Experts of a small language model: vocabulary 8192, 64 experts in each of 13 layers.
Below are experts of layer 5 (counted from 0) of a mixture-of-experts language model. Rows are named router (the router's row for the expert), gate (a neuron's input weights, with its number), up (a neuron's input weights, with its number), down (a neuron's output weights, with its number) and show model dimensions 0-223. Each number is 128 + 32 x the weight over its row's rms, rounded and kept within 0 to 255. Numbers have three digits each.
After each expert's rows: "gets" lists some tokens that make up at least twice as much of what it gets as of all text. This comes from a sample of Wikipedia text that the model never trained on. Tokens count by the router's weight.

# expert 14
router:127145154186188150063125088208120167103124135152139125139078110090126093143143122118124099083110077183154181141125160115172136221156122137134162159124116071120171172098191193156157154155145120139110134093138123086143146113177144085148108115141162139122190155186147085082132165140135080128166133115171088136133141102159166108194135134177055105100123111138118164148182117076096136139102112159195168102125106103099141140126116177110150075121107183132121146140133154161102148093156178072141165140151143121164217099193145115104131131100057142164166112164117137131081166084136106128178140115115179112114129195119077143140153053109143112134118176153145097151102106101126116115115
gate0:133114079152124148070135109129151164103089168104133112143108134077137091109140105177116107128098117120139184164153209114188160144180109114134086153122063094154192156147175155081196127180115119150099170090106082149104157164127147101110129119139165095132199158125139129106192155139169123140100146132185130076107174133163175071161172184161075102151122089152097131133169096055134160101134173132114157104116101116122139174110093122090096106068107097116117109095151152122105135129167152075200123143168098113178139113185100112119123187142096094111119153164072111129093098139121159092072154117139141114100079121021121151117137053127155109155072147129119140150117168128101120118148
up0:131128124119113115209107177217169135137112128092142089161097147093095141160140120088107114138087212093157110095099118160172102077150147114147117080078111087143082109096138129139197131103057131145138131157202138178121098138103048161115142156182151157117143082143072148155186086130112153137119156115104168126169114103149119096143053134140124110144170111083092119103134081162132111169132165096066143114182112138066141110160134084141106157107109120131128127166124102126185122158130118095139141135100083127090109154165077165150125157125129127129098122147070149094104082199161106176118129155232097146144123155115140166143215114107098122174126096110133111108075136176099148138104
down0:119145141083193178105093126126127066114111122063119117149098097106162076135164072051116097144078143124084152126090155087152169139120125149108100110185103088114166114110169178099130097162172145151148099127139111127101106118127111101152155141066197153104221125160168135092110218091122114134144104046229126120154135125097165184165194109166094107124160173173139103125154149142134162127108121159143142144129140130125125125099091125163165082110122141137164197124119213165152143106124132063153145137159119104137193167129114076104115116098093150113128100107125157138087165088163105136093184148118152066078132144143139142164118093102138112187099127096121103185116117123116103128139
gate1:125168086146134097094083105207102174109125235137186105128120118160145106144173129090158100128135111156158119155166089178138157162108095092119135155146138140166134161136156126187141173131172084117125130149093128133134150151233103063124112111157161169118165081122114095118122119127124107104117153144129093110115122177103180108117099139162115138075148146134146137090138039053110150102157088092159134135137192131125096128111105235141130075113111130118094129079074129104113144155154130128169192182122108098179160162144144132137093138078075140134110111166112110078123156082098138096119188166136114155082154126137070148144123129111150133149073100128156156171040144079117100133114
up1:096157112118102201065112137111172204134134134155119148112097140099164117144123140133083195112068114102146108115182165105099178131189156094148145126097184102136113111115106148118123124134137116106073120094127106135134115092135090132090110136142063086156136180149120105105147116150097107121073136189075143138148117098120176147140103156141143058147178140105143156128125117091160174159138110146087150151176129203161091115093136078106153130160153113151131120194156131076174124170105058137134106126163156076149097029152191128134179091077138136105129154110122089096035147089198073183151142114184105116095140123096134149167110132101127108174149118144102111131156078167156177117097
down1:171120118104117179096149118057106169124107160119178133157066142169157128131107141119114147139116121130073134143155090143106140077171131091112154101152138140177168213092154172093163156156158160167179124102124120076134130091098134139145115151149128140075117138149159122077167221111111116187106134211069102132147086137121160106126114107104119093086115154168057141134131119169144075123086083088064113107117136147144131157169131078098126124144144138175148145174129147217101131152112158120081163130172143067156118116064156072114140127145061072166079156173135135095118174132109135095137141137079146081129121137120089144135101140064074181125131157148115174194151157124156159138143
gets: ":", " =", " the", "°", " ·", " a"

# expert 24
router:136081151146153172090098107166135149100076101152111117165135161095110124166111113135108127113062085144192137198144132119155108143162144159147220119169127125127126140075175147165158177163097116117102132079199142141108164124082114144179134159095136148081138104167120107133167111173168127088168148126129104114130169121156154056173164068129130120099099087168143161100143126123107146095154107135169091060170075141115141166172133163124189122165082169122175137155157120145102111114114139052179169093125163110124186117202129135124151170079095108129189140137124097099107128114157130143165103128143169120187077180084079174084176124134154110185138204158136078121131141126125105110123
gate0:148139154103122136108078113136147147068097098131128142127146133124129096121151106139080138132087115159121129114090123158101069153134190135123142168125153153151149108094143128075169145114122150126107085114087120163131162161090183083219112046109151158088179138167090126095183156122210097125177192108115131122109142149147138126060124099147162139078125104147141190073093159079172148114093104133161107130083165133105134132103059161137099119136129124116027088179172149119161132137188112126142124106114098162132067123134130160153046150132125044093119081126157111102132135085173080123103121118119138120104174121050166141139057107138130098141141107164135105158131068084076117168148
up0:168137152152149102099103128051108099110085118100148155139161120112130123094185049120094055099094152124096072086121053115108118100164126138097137148139200145125081077098076193068118138165095148132166164131146107102097127095125127101093087170097096186051092145133165168141090114080175112114116169079140077140107115146139162129115127109162129154175121160158078147130143155113131152155145134135129137150133098121118114124161146117101153079164089095147104080092103116171178132127134082079119136094124157175105130120069145148132124117174128144111175139097109147134070140141135124125047131178156145079136171178159085108171125105094193068121120109108192090055106143179123114086164
down0:165103150053086159117135069069123095136125066100122131147189140134126125148090120137140072180113119184182095118149063135098124138143156106140181135101082179111100087102071123126164166155100156091181096144136117094094152173132090073157147130127119114106104144147131094137163178099042132140127186109141101140104100096149187132068080090156176095127114125105122154176114105115181102131175151149069086128164128154193080113114129118121094090139131128129132070063145131148082090128126149121126118140137141069129122123121121165131065119173117117118143066160052094148095187179181097086096146077133114124138107147116171099089093114119159104107134107164174107084116109186147130129076
gate1:152115130124096164132202159183139174153164157109060113114108141105100205140134157102099133107114164133096101120130141102060122074154127172086142119188087086097104137133118107118174105143100096101086147146088148133138146109093188129149168135111187149113113126130200127123147123121102162049131130120135126100103092166145104102169160133073099060097091097185182144147148075159088128096144130090112118108102134137067153177145168179109153148170160147142113092101099169092108086102076132158151123139160141117131117100150174184155169121142141099167118167143152095151177117121179106083152192131126217093103167207101106101119142126121190128174145145092148122081125109114168078108079
up1:100134039062099126078109124177093112124112123112089143120157122118121103128114140141126110149120127166110118096132093158116088140155193130100098161150097140073150130086161154105111136160145204101126109119069062063189153216126095167200117131118134170133132119118139122098098124075111151155144121122121137108118162122166063170138124119115129130096098110103147130101112043083131153145126163169082099071077132088132145097084089169134183109124158133156102099137204186127105079107101134135102129139124146123142112128198147140082109142108108185139130125138062169082152157185150081115088110083072081127126140107166186056163124133077171156099131164152153124152141119131131201138140
down1:140168172106117135164172110115134088147145136091158124136077155121122170116099150135129090083136159128122183125165087115141111126099116091219164167143112146126045136117170122114085143083120147161133104126131151188117131106165089127156097124128134123094186090158092131131132141095127076121160121120108079108109117060107213157113088116151048083144132119127101162103123171149135103194155098134102159153080141155123085100088178162121149095106125155091131165136096120149145075184110151149106190168106130117123123192103083114134159139118100108115109137062112103112221111149109145176134113101206127149160027105098078113147075112122106175146180116114118105117102201116116143195128
gets: " the", ":", " The", " a", "The", " its"

# expert 3
router:144110163106135152131121111107139153087056077154102135148143176077056034115148163093098155110090085182173083194131122097182126143210152175139166109197116152110094145144133106176144150110116137120155183082157123114131186099095070121136121131113172178123107085114175102153165119179117092100134161114094093133167178145103165148119105094078072113120118104133115136155179118130113133109086051150140143066164102124093131122117127201083161116117074173132173148110112128135083136119139079077182181119120140159116167111184105099168148150056114119160149153072096136133126143124128137132129178125128155116140089136138128171142181110087121058141083156125121107096102126157130111104129
gate0:144081067121154116142115151089099070110144135142062123147106125143157155119112163167122097144152087147128169149092113135187158107163183112137138200185168164136118122146104175153179157121075163083112180111110130096096119186100100150156132127122103164102084152140127191117104123128145194119106148194116125184194083147161186119146114109073115150114054154118170149084178098086133134140108205040153192080134183134163135133158162084105152151087100091150117162131173088122126172136122154151107170101174142086078164131113114136121173112116125139078099146176139172103119114113103083101113118080110123124163085141158159160163082066110062123122113105143145141102155095144121135105119
up0:144163103108126106183095178091169132182076108101072144063135135144119123050076180094088144071074092110126160129106121182111137127154120126161106092134115197144082093179133101209172084108136173127173150120127186083111170131125162107104128150144083105062096157129128188174131155094125097176084097174131127060097134097096145134121145128139144135105146182118148146095124123186152129132134174137159128097157170141120100154143127132115129113115122070082097103131154208134152094139112160111127134086119158135156168115101092114168125148101137109123151090133158172135138151165101111108185180128052097113075148071113102174097127079107104138110082177166128147114086151138153149206096
down0:118106133104131118138130050089162089202121126176160148182180197131098103120054158100090105105129206148105153117155087130162070067081148139097140083116074127107096120050148156120109196134112101073147114173109078158084148127136159128135059142168143115139132174159168050072140065144112111100090134107089096115110158106133167114142135108116159124094121158089136131141105149100171101093113131141075211162139137114152148084156132128135137118107055086128084119094109133101133141139112117157145144133188131095093116131143100163107172120132067126076128144077097080161086146108154139130134161088143148138126118172126124071148157143152055133139073119101103150179116122149169179140121
gate1:140075139098126117104079099078108125095121135127126111146115135143112134126139106137129101107098097121126140153144162128146110103144097124093072129123121151076177130086179126151081172116047085117132187094096129136076145161111129158110138126175117177112092144153195071100173083149182098138078125127127147120102086136110101128175109152087061098148104114098181108169104138178099118107084160129092118163137128118122124135083186111149150077132141144070143118061097093140137159145102097068045180198165151111167059113174104132152124104140143181141106174109088171151082122029109161117186137118129126154157148142116152087222126113129136109161169112122076165084142061137148110134150
up1:142173120114148148141140147160144146133134182132132160114127054131176166132129131153133138138116120097089119186097124124149156156148143098146059109096094123150104091101180177107141141175145121136151118174095162085119093110127095081071169124104185218144072162115133096123071122089160085116116116184128148146116122098137143080086167081197125183115151181139110068184135089147165155121100141139082153150085161153124096186156167092115112174122134153161129131111115142098196192101142146121082109150139121058161107104094120159120128093136075140125127074108148169153210092114079151103164097134088142071110118133111113131206095095124136074174186151113123150106098155132106084064139
down1:185101113140087124182082192116151133133141043181122099116145171100141120124110141133160120112137130107146192159111089111129098129123131175113167082158171158080139183185061162123151144110135101181082134107165104181124144152161155155124108153131144123170094092109081110140090156103110109140168163155103114117121160123034152150094187119085148181160049131167170111105130110109164123148145096115146157122095143136118111160064089152126108128110123164165099095182172160100107085109110129125139194144109147087088123117153166088182077091078128110132157102104114070124109113117225105154099134187137116116107120139169075155160146110074129096153124152142175135141170161045097134127103
gets: " the", " a", " his", " an", " The", " their"

# expert 22
router:186114161191154167109146069152132157075104150145081105111145162083100104150110085073088127071074155204174118152128121063167062174133155113122134139198163113145145144146101161159116174115167130128142145093146115115143164103139118137167133038104124150119137091129158121165111154131123107201144108112145088176156130110119191117171137110094140089118122123153111139172185098117105114103161125160141068107128106120130169149090105123100147113113112171060142126129160128171058141111103124128134162104093135122089149077186185142149129151089136104138095152142146125109065164118164110104113093094136110133185071137085092099081085093152147085145107106186088113104143125129076055180061
gate1:090172072115166087099099120128174130098117160138106149149090147063127137182165153111132101140043153154160168141052162129084072172158059149113099123167149116118180091073095180118143155087120142108117111126138099092099123107095119147141163159094141115074162118165122112152098160138193114218128143180143194159173184138076126181078110179096104146076155098062086185095136107154127127108147088131132121096174130098186156138143174140110110108135127147105105143112173107159094138155112097132146100147114135118182111110176122128114112124112148183085105112150187092118074139133114133138090148080111101131144144111174095117206161112145124074198125116138089087116127142138085135094152
up1:065059138195141146092062115197160149087042169152186158120106115108067138129145125119116094149108086094089198048161135114113141110095096154093111091129102078120130112099168104114138149144080128094119128128142102105146112169100121146132100135118118143125081157191142143191115173165129108172162177129124159118110158089181097124159069150111096145115144107149116145080104091120153153112098103114174117164108077133137089183181133126113126080156145181119112122099148213143164121109100125100135125188177158108109141130191166091145123101197142157107121119079118092206099115187150121117166119156108139175102132116174099124143169113155125114138101116142157124114198161170115188149129
down1:130061098072105144116132131049134117103112053079165104143106116153148151138144127130118176138157141162138120158099086182108077128147138104115133133101078145115056105167170065074123146106113126113088131108097153123149142116144115070127111115135146092151141151144077159128194241173140130118133122180145143115159158087099128150122098137134130071036158104125136154121121135109050124140145132151131157152183092166134201121095203174151124128105097133102164142078118071078141197119172153110126161175134119197147110148142116125099133134068105152113100092194104090096116088142076138112189132149129138144144118137129175101139116169080153110106142145186119080154091125092111162151160
gate2:119154123145077156172117141141134125116093028114121085090162085126170208166172102125106161095051148153097116170138116122093179123146157135130098105195125165159073135110143158133112117119153104119124132183185156138132083125122136136177115125101130131191131167119129054076191121125102123115075098132174200116112147048116108159148131082138123169109097142114163114221086114172138094169116116162177155130180150083142126110144103092144124121199131080148139163161174134087175133134183142114110164093131145117122164120124078111103139112100162129122132092108093096094099175167129108103105165086198142083122130164109134213135152159109130160133079090129115114112127139168096153128172
up2:159151173163085139109090127126124113061125125083135142119167108102129120118142146143044064086147088125093130131103164116102151110101147121099166138153192126092096154125105152127138146098203107100165125222131112170104125134097102155160102104189103137116104076153144158086114099163171192118111104159116116100191177089186149168142123160121080126152131151098107123165156152125086177140187088122115145151163068137145117109117131130110147139163193059126169146122124119203071108104084183146104051089087145167118127142140116079098105155172134111179117131163131089144115196094127160176092117083122135128084070160164058083156145142148132102126134130156058113166151149126126123121096
down2:161124110123118132073115147191168080116054096123144104136103121087137107114138107142109116146145079145105127059150116186150107152115142099139152122152138132049119133139117119114140120101153081187180052157177098112097087128116131110153099038138139095073092106146093133072167198155161116213165129115123091109121143061110156119201127177117096136142162129095167127116112090173119161137219064102167149191123157131104184133126161154108064094145165098107111163106096116124089059105079129088128078120139159137130134141136095094112107160148129132121121106161094084113163142123124148114152148167148107158069073141152104070115153204151131123119095140132142114098140154114123097161178
gets: ".", "\n\n", "\n", "=", " that", "\""

# expert 18
router:155098121209147166105134091178132128078095155148069089094168151069076070193109092078085153059134154165143132150141125095165095157159196137114188160201138099094148141131107169123108158112161114124134153107137122122209173107119145107170141068135140137129143118175159108172100170133119122197158122114165092175161123092107161104197107129106133110093138087153118135184177098110110125098150136160142110111135128145124177149131131115086174119122101153069133142113170138162043144108137117117145161117133113096105126095165187152164123143066116120120071144113127124118106130141168108095136079122140124148201117179112120104117089116138140100184129092197080095095132083111075075163109
gate1:142169189165111162107094157155135118133120122114052104127101186115110134133137108169134135129164145098126086115122142144177182126151073154160119201147088171133151144119133100127145151093142125079114133117116095167106226094129095109091142117146165172160147166127156112169147116121156194138179135023146156121138134100197069112154106118160074113173150073107044118126096099118114125167125105070150106137086140130116203118127140141117151108070119144075138150132135166134146083113078184133145148109088139084150160172123130158147111078115160115178107087126173108161097035171130130078113126113114144125104132095125090094143120082142070111122103095182087127098109083106097070105144
up1:068171147127122143136181113089113221126112145105105136105114116072127113122159091155139140051085155119133162173083114233156164133145145180075112135109135135110128124145096108112153122107130122040084144115184138165071145147099102101176127116132117116165181168062183126101057121129098131172170113162174124117163130093119098089071155076077144140189132147107135110126108156098138190102123177122078126174090142112109142163107142177150159086153119135095131140081151117114090140133123140139165119080128127132106115172109116152152125138112111170107084127129190116132064167130109110118134080130087116154108100121198069115127130066145119201106108149075180123120119089166174128083151
down1:151179081151150054153082170111105092070115145076159150126085110049062117157196180094125129134089109168095084145117118154189152159113083077160127106080131122145110122188119100127145122131137126155141093123101117144103066143155081132117097113117160109137117133153101190127121074144141078177098132098151093097179096133113105139102109125089141138155103149208128081123158117168103087192130054129140137135145073141102096157135185114140110074131143135092119121177141125148132102104152110165141126143133137132133067120142047169108111095129147098145095165117209155160147130186113142108175067175128195117096150148107127117110132087117088120092171133166101127088172188133125087117180
gate2:124146114173147186158066135110162106189135141131133165065135129108047125117138120118079138081126142163126147148073098095147161066162149059134151092114108115155137167135166171119159138219146176180190153104098091134140173058109126136121113072163097143125101074125085083178123148109142196118179129117097066091129112110133127059143071050125117069124132093182174146056145153079130154133116140146139117093115104180131154064160086117120141137172105152151107082114148160109167182073112161130107112169115136110165095122128149134132117161094112093129113111105112117102105106050100134157173165133147109118113103095122152145088081151117135153139130073111128185104157141135092123127128
up2:113104110107142155118140060080132091106127121150134135098113139133144107116132102114163132143145151120117101152113116180103107082108082119108123172163139136085180143107082156154130068115138090113137129130151190111110164165204083133112194190157130115147140124106154136128125118092185161148098055092132162178091179100121116143137051170103148077169194157140154156140131090148161158107077145118117084000149122092115167166152079100120149091111118121133132165118119127111129150128160122122113099104118139130123074098123196184154092177082140124164115118216143153078092151091139129181142119107154187083120115095136089090183127165136164092138138103134118169085060144143146136173162
down2:133104122166094137139139088193134151100099166132111073127145110136171143108154129151149122129140099134089170039090085124164156099114109042097196155115110129129164112161158141083068095136134171156206149120113122152111095155182173148108164137107136145084131146156160129155125122141121136108114125053123164104139133151151131123142086176166110111126109210139080168100153118183092112155157102158113032113165116095158138097139118185139190128139129130128157151116127099100146102114035132131132108100128149101107107096134106157068061103146157139156108082116132159141132091109087160196124207143151109159140143170194108125168131222092149166143097125172165113108133134183117103157105
gets: ".", " |", "|", "=", "\"", " ."

# expert 15
router:150128112145128144075137144147118127096059162180071130108172150117089103192150085078076189069142090128117160143172112126183135118135157148148162161130117095110117122099130155107103189124117086133177181121184186121153143121096094064136086117169138157142137118210158123119152172124117100156117146137143092172168105170108125118161075081143090141096126054126160148174178100139071141149118142161168130109189115153173202151153140120105163120128078131086109157099119139172068129101147087089151183131165120106117188104120175120163120107083077105135107152125129144090142144138135073070190111089140150158184123159147121114117097125116141129174093133186139075083127069092095164143128
gate1:130088150153163079143140085139091125146150102094078103113154165153130105075114102141163152144153112112094149160105060113146151156106084104161144167065149130134178103114157116101116086099120098137200189100116104121103190144081145120142061088118165125084098192125138162177123146084165120109140112076122120080105117138150113087144104129133132097164138142077160099098143064135113124140129087187123132095151103152155116107125078158175111118109099091112187150161057165165093154111165101162179120082146127068136105121105110141126114156160098164164153123214181120119160165133146199132122104119187145162120127130109097169077074096069144126156060148052127102173171150181106158122106
up1:145157118123196132097090189097056106121120132178102147153130150149149160124110195150086088147104155153093151176148102079137093106074190121119147113046131141107141066109126218135120121123131173145155100129139086139117097122170107116124156158151169080131090056145134111151211148146120199135102070090072116133102100141161124156116150143132084152106103131097161113159104190132181110125136132162157103138138075152110124115159118155153159162140083141083127119094216104138144169165164145105127143119067140139169137025126098127114158142105125117152092083146168163138192101108148130164140166151150136150114178169127094072113140186133135099148102139101120150154053144104144129145087
down1:159110106125138115132067135108084174134097142137153110152196153144107146143130150140131042136167097097121076122173177118149171101139140082122069058116104139154172125120089091111184119163142144114160211082147073108098121146110144157073111100179102099142165104116133140121112159163204116083125116182069151078097078125103120140109175136143086133123105096089136123139112126149194136144119183138129101123112120062128191095198058103153223175107115098105149121052138125162101113159122082150138102127070082089099174126137131171162156060113131124155124143188102136125127097151103114150094075138164144125123136184129166093154103113089149075146113096126126159109150145113153123150135
gate2:122129122147137136170128120140079086115152104084057112103151186153109049106129139195159150121105133136108049172108155104156123134142157112143135189172062131135075187175161144130122112173123125093161086126116110110103096139043080161108123117102114108094077133115196139154092140118138074102163155110124055125190086107161110145122124059119038157102130136144127116195166156125146122142168101128156113183181123112128149099087127141132163151112112143118125107119114061113133116147022179137134130148108122119167113119114105103121136076184076154120075134096110134108137111115121121124178115185131119115132146112127132117084190110136077119092134176127165125107184053181130113087133
up2:162123109104119090154053159144100162112156091091169159131121069138103086153102121109128112150116155143094005167143150092109170126118183130167132144104101133096205121106129085177126059107150106182146140154154148137112128072097160121148131133161103113076109102123172127124120117086150115125125120151095131125150150099068134126160167136169094140128098102093105102066114151069141114116077120114137152092141122102073145141092120095112148125114151113086120125138093186073087124115173093104162075112067162091112064110135177070131121166117139117146140080175113082205111095097146082167115061092164134138143186070127078116094131057185121104148100128114110130179123138165114118095177
down2:126145102118125097157078188112128097219177107172088143171060134132122092141137097072085093139112128101142135131141120142152174133125138129151060152086095192150128129098138116124077090117159072091139126165124141093157057130150098178146072121100155140069135168099095109098150067143139125098053180137150137095198125083136151179117163104084140194145151114162161213117125157146177119088151113138131149109143139077104175102160115137106165097129089154119142174123118164164142153128115103061127080153078092090119108102158148129098147134124119115170067099095143113195139147164144116128133107069138116116157071049103139155156116099160129121096138125118152136170181124095154147151068
gets: " |", "|", ";", "  ", " 0", "%"

# expert 16
router:124125111151161159121131121168118144144115185122153144112185113107099077198145112086096137105133115074147095150128102117163117153129124167152177177130119091109118089071111159167082146158128096124152156090157140094173148124093127096130073080143122145181131118139160108140157146150141108134165143133151128173139136186087124113182134030154109103079106105134146137142185122097083138141143134156151135100229098104075159165104114152111153108109111118127139173138103172168091180103171053075176155146123112085074167078134130102132126143088091128145054099105080167111131141105156043100131144129114131123174114178147121124137137088112159152187140194216103113101118048101146085146153
gate0:115151135093096160107119129155175114146134134125110103165170103088088077135144155162137116123149171129120115138139120086156079121143103161106094157075163055098088051136114123170152111225113109135142101151090097081168143085114102113145108090054126156189098144121103126131073152190097115200131175157106155153157162098136153113158108100032147141126090121150143111170138160135131152116167099138135179195137112132108120104174085135114124147140121181077132155115114109117177144089150136114127149084081140113101129170103201137176135108118151110189144136149094160111166121130178038078143170130173066054086117131121187117160134172099140100173156154175146098160135121103092113124114
up0:106162113062134139112068140096155177091123108164091128120128138156156116058067126120166111172111065093152132147151151145088109113141155135133156165157096154167140064081167128092155099134185094152129107123177136143105104175120150103045087121152151164109115049105116162129079135127156138151162118125120101139138120122100109097153131090149168138127052114177113117093138159128140108134079138085155078169147164114170150163129177144085143109163171178187144152136172153117115114115106146115096103202189163130150115134057140196164162122136103076169130165145135116123088164154094147107199072154171136156079136099111154174176151132141042184107117158120104128117131114157174094077136
down0:115079162124089149146114085110171154083114102085163130051091173188126144119083124127064148079102124098200142129187147131091158159149085105103103096060200134134118125194117121083080126099145141143146165142108133162174160125121132167061112126138091182142091097109125152135137147086132183105064126106119140160122134090098107125137122130137120165121119174109132092108204139129098144116117100108111129115105137137106187168106136101063087194068145148195140170136148142122103127132100108089144138137079163076067155187207098067104147123148155170145111111154146113160088106127158139154065125141153126137172154124104149088109180141121118111161096116114071208089166133123104147141173
gate1:095108091097151156086183088172149125096119141110185091104109138149100156123188180135164101140134106129104166103171140141112092132158168153183070143173129099151077134086153089084068170139146100129177095119087099152115181108132095143154098145157157151134135117146167143146158152118066162103190101146150094147131094136140083103173150103106078158025129146164143091089128082126132129167135112127160183140115128066191165132083130114089087160132157168119097122149130126103125151121122161122146114143153175120049160107159170165183145125164075162148116177143099189109103106051147120120171132082177161136119128052084135155071141102169136194142147169118126134106129100135116068115144
up1:137155078076094170180062099129152148169159098174104148153073115162084135125199103131124089085129105080159169138146109108121099131161123120118121129077108130128219064132079151168203110138167169168092098160186169114144089095171109157108157121134099097119141051064174134134137104110108076102037159147149174155111103178145111080199141126170154100109157093138148107164131071177113118132141150126134188104106090140151138156152157100140114148099133097127068121102086146134118116171117130083099146131125200191155124088136162153160141108134114100179130156161098102131153110114099117121141120122136164108132146170105104125105123145148097105194140064103113076120117155090165151089089
down1:075130085046173186186121145103155093159155131150124097118043116110128161151146142141080156147140138130101135119131081083133127108160197145124095122133103162160185122127108142110160149131158144156154108088103151157142125083133170157152060129139102100144156087098140139113171020128101107128093123133186104146057102156160167147136192095181158142085132163140143125100147138118154106167142094147159138091128143107089103176149124083170113173135085121137166137132102175172142132165103089065111151197126186081136096114155183067109121096157121136199097122108121132072140142139129109168192174166103109128110142177082069161107151149102070169168115115093147096112156089120131098126140
gets: " |", ";", "|", ":", " –", " -"

# expert 34
router:135124141122147120138126072122157115111085087128124145118188129103149146149150089072127143065135091120163110139116086071134098124179119158168141133155134149140073177146178144146141114140138102128091200112187121095156138088168067074140124112105112119154091055155121061140120165118188074135165133185110140134183121122105121135115103115161120114119113077130159186150132112106071063116153059147170149070117127124102183105113079120063192122113136134144116137105171111143122164084125117120176172106127143225078141069110134082131109197081111135196112113114176138159111135168154096051115080094164107103137114116098122149091153122119160147144128107128088081125136107126114072176074
gate1:128130133064109183156159133134141088157084123137115165142158037084096147134168159108164171136127099113152087125230175139086110099118129112136093124149176098154109109122147122130143105170171137124154170099134156181129164189114101089193118126099086132148083107160095138138134156131176105181179131132133148092115122147135138119177129065139125050142104166090110070120127140187080078179102179135162099100116091189150156149135123126140101092122125147123126177082151101090172120121130112165157109098110110119137203118164131161126097086162129076081101130122151118106122081171148065150101208098161119118139090100067125137108079153113167093080177105162167087102076127102160119100149
up1:122064099070095154140126130138065098119075153140163119157140182164074194123075147149072124097113151155127116099121100190120128139175128114101122181153081139090162186170112156104155137100202113121195127213112093144177184104186104117152115081132093144095088099101148132126131114192064121140138159083181141213122152105094129136132129143124098116125131139106108169181087116142148170070143212119158112127140122146132171076111125138128193127108156172147186158131162155073159136116111116160077132151112130133126157191138126083153104098126169139139121104097114158095114100128139115067138155165139104134109172114195089110080111146123107156112125155168122155117104099184164165119161
down1:130119150071150072103143142143146130147102098105120110104146154134097138130153119127146109157156155131167136082134184140092149155136099164093081094173150142110121112120119148122125103162230139089144148124119134073121117103134080116176180156198143059115111084115127104151140140173114188158157066175110129128152153112134118042114125097093079113126107065171141130150109145116130123115149104118167144143169143142142206016124185124134131151145139141110134110147109107169101128137154152150162112101179184107204116130087161072166088170175188156076111155138171105155114104162145092159138108056085128155129078140136061135168173149119136097155094123128108164124187140112179096122056
gate2:058129108158144163131119092130146127128081068102103153127183113078036160157197098139138139141166157101094105155148100135103055133160112154073134115119091165127131171139118132100057140101161163132111133128135098063099093092152103133125133159144101083177155122083215097154150114100143150071123110050116183152136144148093136159071151114101159134126085115082138136093183120065104133130154150167177098063129097082114184090168128134135110131122140133129116113075103122098122174125121146131148160189133086138129115118135075096119106188115109028100078152103149102108122159138180105091084119080135137099059102128141127168148139119125140135184127139124109071173164145163161160146143
up2:155116098143139099107100081093148127182104156124092089135102166114139141120130143147122074148180132143111115182158129105174146147132167107124098138086126140079204114152110125101136089150091136203142072063183060139166146125109053151120077125168101071173129149181151156145189135087098159082132160151131096115129172059136089138158116139128155102201103151182137114064107112101100108076120094126147129109104162104093086126129119160087156157160123106105136164137152167141141156135161127171072098059155094095190148112126140187126160184153145174167210151107084111115152128142074181140064129197116116127149113110103157108150101152133110156141154113162139162097099176132087139152148
down2:104154189100150164115148129134119123163138113157111142134137147161143099168075125119104136123099109114123111156094155139163132088136169127114185158129092104138119168091153081114153068098106037153084146111141180198058136102148108082078092107130108164102132140121183197085132107151124096101116167134193113128103122102123152134091075116135146158092152163107090120120148113190153106125095099197116071172117064117131116163143068066097086098134134095139125185103108034092135166131117173155092092168098160086096116059154086118095137127110115142104145142150131183115167171101051150090111166201147155105123142147126174142105162132172174106132099101118155102104093157123179172143125
gets: "ed", "ing", "d", "s", "ted", " used"